config.toml
n_layer = 11
d_model = 160
n_experts = 160
experts_per_token = 8
d_expert = 32
d_shared_expert = 64
activation = "swiglu"
moe_layers = [2, 3, 4, 5, 6, 7, 8, 9, 10]
router_score = "sigmoid"
normalize_top_k = true
routed_scale = 2.5
balance_loss = 0.00132
balance_bias = true
n_groups = 4
groups_per_token = 3
init_std_router = 0.0279
lr_router = 0.00252
vocab_size = 3329
norm = "rmsnorm"
norm_eps = 1e-05
tie_embeddings = false
optimizer = "soap_variant"
lr = 0.00543
grad_clip = 2.0
batch_tokens = 65536
seq_len = 256
train_tokens = 562500000
steps = 8584
dataset = "wikipedia_en"
Below are experts of layer 4 (counted from 0) of a mixture-of-experts language model. Rows are named router (the router's row for the expert), gate (a neuron's input weights, with its number), up (a neuron's input weights, with its number) and show model dimensions 0-79. Each number is 128 + 32 x the weight over its row's rms, rounded and kept within 0 to 255. Numbers have three digits each.
Before each expert's rows: a language model's description of what the expert responds to. This comes from a sample of Wikipedia text that the model never trained on.

# expert 15
Description: Nationality adjectives and country or place names (American, British, United States, London), and nationality suffixes (-ish, -ian), often in infobox lists like Died:, Area.
router:115128121096120152139130130120144087107087187153128097155227144134109100113131115160121199126145104125087097106094120212162123094148135143147107109173117153127159116142134081210122112122110155139101079164055173114099102104145131146141143167
gate0:151145222118074155119171142153087137138166151087139078133129138152177087131110163137111112130175100137110096104156124145178158096176157087115163108167141134155082137167095123125179118062142136125124108134132193097177201087133113128144124130
up0:139107116097175154139160151163113148146105118168135130085168157155098161093150070134138117149143137143240124120122135088090099166112139189103126126106148140142117160140153100080085128181123145106117177185108136117050146119129181139127102172
gate1:134131129112138114181149151130137142162138085158127135112171058153147108160145080112086130139071125143115123149143119124178132121118093148106126122121077103058104178131068102147144086117148123033110079125149137117098122135104142145041129032
up1:119172020079093166104153110117107109134187136121159115153056105112102185149094079144167135123173103088102165129124199097132164124138152102121126156106103100101153092089103144126138092118136087115132138125142172145190150187100162075156169084
gate2:148073129080112106099132117115096154125125073133146046117152117071112124167087125166126135158101134170154144140173107155132156161102113157086122128143114131178095157141157060166150123084097128081101082108113144112119136085134161029171188131
up2:104131099121146061107156127131133153173166091115134111108167108127115133071179186178176161053180111075137174081049121111095137079101136096110100087144130117098153088148093174160116152108140141111121109118203087147119073164115117175068155138
gate3:149072205107171138114147140097161076145136138105146153121216146142108115102155123150115080082125165099174040124136080121113110188136098136138141090090089121138163139168083100126090120130132145106152122155075138142164148133111137178112122126
up3:111170159152082152172114161125168187131148116085122141123138160186132192119109105121117081136151143180145110130084131119123152160090139104179196114137119123128129106116147069115111136135156080155149150134119132103129122099176174082183154194
gate4:104140151115099178143115132107125108126076153136130115157138094135137179107160155087103144132107124138146084184121106106171183120089128145149183173095042108102049153170112114159171152134173146109109188157059149111172177135093135139088158133
up4:097144114072107109125162118132118123156134089134180115129132070141065174173097182115085142188041144101144132140146112093101159101143077150212114159117155104143104145176138140058172099098143194104136114168122144118107130065149077137067097115
gate5:160111170100136050076164085106195125153083206191126142131126149101146192120129110186111136131115085117146145112128077155134154117119094129071128111126130069112087103156131153176126121169094195095093026137118127101116117122132169140109103110
up5:077143181077122119074126154130184150148134126117100194158084152135094151155177167104107169141064152122089117115120117130103085159140182182142118195120102115123127088114211089153156172110092137063100090121098129107164037135143093143134132133
gate6:125163134134168098117124074116155163118104208159163129148173159155144135105143118112080120122110133060118112151120136108114122036156114195130097126149090150174163149111137134186125080110151175120130102146099118179157170148165195090083125117
up6:078095143123116190161081153174127075132116134102172102107136151161075092158113076134122131156133146186156156106124111146109130139138180101153100108145076145106048142118134110085115167123160129128138143159114176129101122097124127174136078112
gate7:137163192112130100132123135103109098163085127106129127139129086138128108091153144180107167155125166107158100126082148183077151126126154118129046166091152138133154097096123102180133120114202117089161137104128110147135112110127070118097187127
up7:127140161098142098118157162116093131094027146152103116126169161157147092146146122195093119143104113087127142167096179125110174123160127129100084131103128119116137118137156124116108056160151166048229123152120122112129099135117106125143172164
gate8:131061081140192162142157092195122168117141116090169056129115128162174146203117135164128133155146094166100066175122122203079095084081125100146088103191107069134087122113145151163162131066113176171141091133134115064125131116098157124114131165
up8:103165096214131122137204134123168146139178150122156122108133136171094153140144081150088149129104167145112099164106121096113157131101142198159100145151161119134140108108118105166137137162103138150144092125113051182064117159115137141161116167
gate9:103119152127122145214130062088099143185143194118094114133098088154115128090141144100108085100087117124165086126142133080147100137114112122130133115146127141110171154136139126134129110119075173066160138171052205127115155123114134154092096146
up9:140104109107150088085172149198134079177122086091192111129150148166138179135160145139164078149147115147097062113135156133145140146176180109133121099127091095135087115138128141145121133115211099101094068145140078081115139087109111145139137117
gate10:128104087161087097095132151153085150125185148129113071133122108076126106138121091116141160160109148147160179097142108131111177179152131109121165079113133134149147100137142087132074121151133096161146131118112170078200102169110151135081169085
up10:087103142163132140081113144133166143185093114142081134138098122143140132183199123168145079149165136111103187126115110102144162164099096166156117137182160106099069151102095089112130180107145103151178128140137190157154163109089145123141116115
gate11:120038155088144141165122133129082102182090108141124142108124164160117103156101150120195125125199122150114106126098075158173156124111142097103101159160110110104149120143173148112110205030066096139124131077106118084136163116133134116179164152
up11:178138130117139092090088139168094142083133090114084067116153130106129127111167092131105135166124068148094127119150077083088094098114141162145194093095140149167095101116078126155178067204172117120096181181160155171118172143140165144121080133
gate12:155099122136108193161156101179071126121159114111114128086141145101129123095102042146101163139160119094101099071128093120131112129122108161141127141150140147134117108150134144118139090107153138094110153143090094158160110092096109155106088155
up12:160125098167187103186120070145194129131161153113109100144105084068152149114195120089079144135114130135144070171126154111127169117189095109131136164136130116116139094095095107101163099132170157134106136130132124095090069132090092086120143195
gate13:121174168084129129134134094111143128113120164127110108159119123143114138097086145066155164111082109210156157160160130150165161118144148088075117145086083109152091106156150116123112109159144116057104092104153108097135118044145126131127132124
up13:128138121157153188130060131110115125124110166120144094126181199098152148167140099098133183161078160152181136130134109065149135086101132128179101098078129135136095067126078126127118079123091078140151139115066133117102146123141156090186091155
gate14:112111097112106055105143134143113080080088160146103099138141135148134108163151119202136126135105125088081151056133158164104163105165129133138118131147135139134071088163133143071138161124112119106104087220184122064064135143081125159156213077
up14:104135096072138172173160145127159137175153068137162130112103121166074106129097120108147136129125153168212117162128083075152131171104132063146144079104085110117097155150055128145152157111129105091095153094143173116119118082135099154145082164
gate15:073118106151106135101163163108121092123157136153170174136150101102114104123114107164113134142118069182139136125107084089087142082099109138098099171139117161143124123117132206150171163106140121213131104085108179134139053155140133135110112134
up15:109097089084112147172119116143131139157160103114155116151056114103105119104155127103182084157135099123110116103161117075139115065081195126116125107091175143095068167133110158193107118111144178146124107168131156103186079194129109160090178123
gate16:125142148085104132139176113105182135143069104137115132127100172084152155148152099121082146110162103116097131096116139096127085127120201075145115101141165120159144136125136098164165113198083061126058121173125182222137100138174152121147143099
up16:141148110108139146092132115158173124108164123132140082170197153122162106120096139118101143202125125122110145067143128147146092177171157104159131118191132137202084112183160104165118105158173101074178090153080115141148187125090166184101154139
gate17:108068140136175158120084156150142096077100126152103131082177124134154104143145099112118124161150194105092137128130115152109109165154142092151130130121106144126228175127157155152172119105113105098102173173064157128172129156058189098190169075
up17:141144131141067065123122128123096168186137122141167092150135100093140072102091168187114096057069170119060118130073094085087163094139112139105134112126127089129129148152128141118131236177103147113173117098164113189099151120116104111094124115
gate18:170084081152149130123085134154122095146118091135109118157161141111123132128140148062134107136114175110093109133109087118072147197190128158178162137134098143203197088161191090173112134124084123129103124088041130160141104142190163184126147138
up18:143165227162144143154151096155083092131170124094130132094077106124117097150149111098122119166124193157173131130154145171181164064130130113090087167145147134081118187107117179124147131098131122203153154141148131092187151104140078113139194126
gate19:096104065141106096097205111103088106084118125178129123131161106121084111097140120116174146128115147085095118103146086118133161050131131110081145142161133075117172111162083093104098060132139150116127097127151177118099115170083213146133192080
up19:143148100084116172096052068143135179188122117109138129144088121175147141158103118076083124177131102132109139120124126153170100182140145148161106184154125151060142151119099148106075133122132119022116134134114107132073157124149180084154074178
gate20:114151132152111133114135138091118174123160105146064159139143124121125119071112102146148142143046082107066150117077127142077125086136099092125121166077126084172144134125104145149161161052123195161110129134077144135081146166167135124084093105
up20:117131146146138166103159129122111129156121170069158161142089103107100198105142157152156101125137170141151089104144145122125114128121145122063107169158127147186126110085143102111082101168165102169118125124110138082155126105120094114085159203
gate21:091082103134072065125034124098180178117081096157093088173167137117128098110172115157150109122175073135070131114105123193143121138168125133125158146082060121140122152118094167147125200133116153118075142145158168196144116138135154101132177137
up21:120161161159102156134132121110122171171146141173072162096126154108182102096142095145157185198094191105095115165102162085110135163191185083129157166113133154086168115147167068137113137119131146161137144146104095139159109089151107139134170068
gate22:162151166108120095130166000145073135073125124180143097130106116134136133134118137110074140092127140108080138117147143029165115087163141145103155200183107121150168116132102141163055128149124124157143179160122060084199149088155113096082112151
up22:198116145152146183169096132091155164104138162075138108150165109140148083108110071120142143121108119101083083089101126087147084176099077139131142097129150145203142147117122123161116169152127085106137235145104138090115141086142156152170120140
gate23:093146146134113184119165134086104148138180139142125073146117111161139111124143111130168211165170183103052115124081184159129145095127149144121089109078213124110164128082189079097127135151134149139163146169133084143115181158139138139153098059
up23:113124155076132066141142124212170130147115178095116187092100124071134110107098145148115041104100070105152162062113138145123123173114119117157164147132087146076098076125091175145128110099136153133075062145164159107147081135111122144063164149
gate24:134159190102109153101124124138132149189113157120130094134114134133190099120121113081122156126115113136147090177132075190149146121099142102174197113169093120159180067169063159139109133149127157091118083135114186116103171161141078131149089094
up24:193193111119089160084150140121140170170126141097182105184119169115180156062100078131103164122101092115138085134140070146144121082136058089137162108112119146109125124197055161170142131151071163116180082112111151071106143100116084106111097116
gate25:104148147185069130147114082126136109122125163094120099124113087171108171144112160155090146163143127102106104131161134197143135137115158104155114148096063169169113164108091077197126091051158106143143177074137128073127115159135166168154187176
up25:139137115117128124123122100059109137147135097128106126110186137088107135120065146100122116066137149150171137117113153156076177101088116176078084137136025112148118120077114168132101171110116075114141128139067155153131142167155134138104092161
gate26:085125173178106105107126143122139108107070162158136115140111070135129128162124140147081147107120092068147154113110068179159178077161161105225142093224127178190125117139103125134155120163122149094092149126194137113125120125122164124089135113
up26:097149098144128132110117129117107089132102174141162069168144153105091076157091167092067125144133086141081143092148092101179123094106139135198107140122188186137089117120163118180116143164099145182170106132130131133139098131123134099083125157
gate27:129083113145177090111083152120152120121134087066158141112153146153162138142141117070085098126113143191145160172105126103107130107108135158155102138141142142066165139117121099156102151095122168150129103105096129098114124084144138160179099204
up27:088099083138124145109145143115100101130167079175083135142104153120071108119117102144116108113106164122069150070119106118136134118127093143149136069106146110115122150113147133158207198111161150092132131048171076131151136107082148096138122138
gate28:141085134113120168083137133149154111081109120127142152118134106202122163113151113137150107178190121173127079080178061165165117184141111164162099144091184122154103079135133121134150061089088123124107127153107150133145085095136142136105104137
up28:161184153164112153039106147149147131146142088095193106142131111146167128112090108135204098113130173118109079166153075123111151117120110139179154128174163198185153120117117136123169118133144079144119164160093130112124103104165087128102128068
gate29:111090097133157125145122125090185165182135048136101124203135125165130202112191098149136158109106155114161142152121159137093085127129137176110113142144147102085171149087077147153141152145127137157151101099101177116081102123130121131120191162
up29:085154087145107143156130085180164145155097081152142094136092136162131189124166153065143184125099145141128121150144109131148119166092119181136123118141154155071141164108092085192137121129113115131137111129174198149054124129126077074107130142
gate30:130116100103098093118113120130162104171122101130152063138110150106130229106124151084210168147134127085082094125179140170116137114155138123159168129162126102176111099141158071145174064156157113086124115166050140135065154177120152143093097120
up30:117172173124119097146098163104189143171095144089124082144099116064177124120205137122194126097170121104116151142134154079138142099173199075126141054155138099143136135061156164155104137148132118114079132160112159154130142145148159146123174085
gate31:108127158079172172084143060130170088134153110200146150188090109168115107158121087110068148179143200085099090105127099111139175125085074204173124098153102126162146113128078101110090156171131053112125124148129166096111105168051108149123147082
up31:167135147173108084170078103134136166154075102177139073126159113069118147160135123088170113099080176102158162146156166130114148138123145117083133161052135082084171133086119155188098123155078089133130104182137086148168126080118088146070110127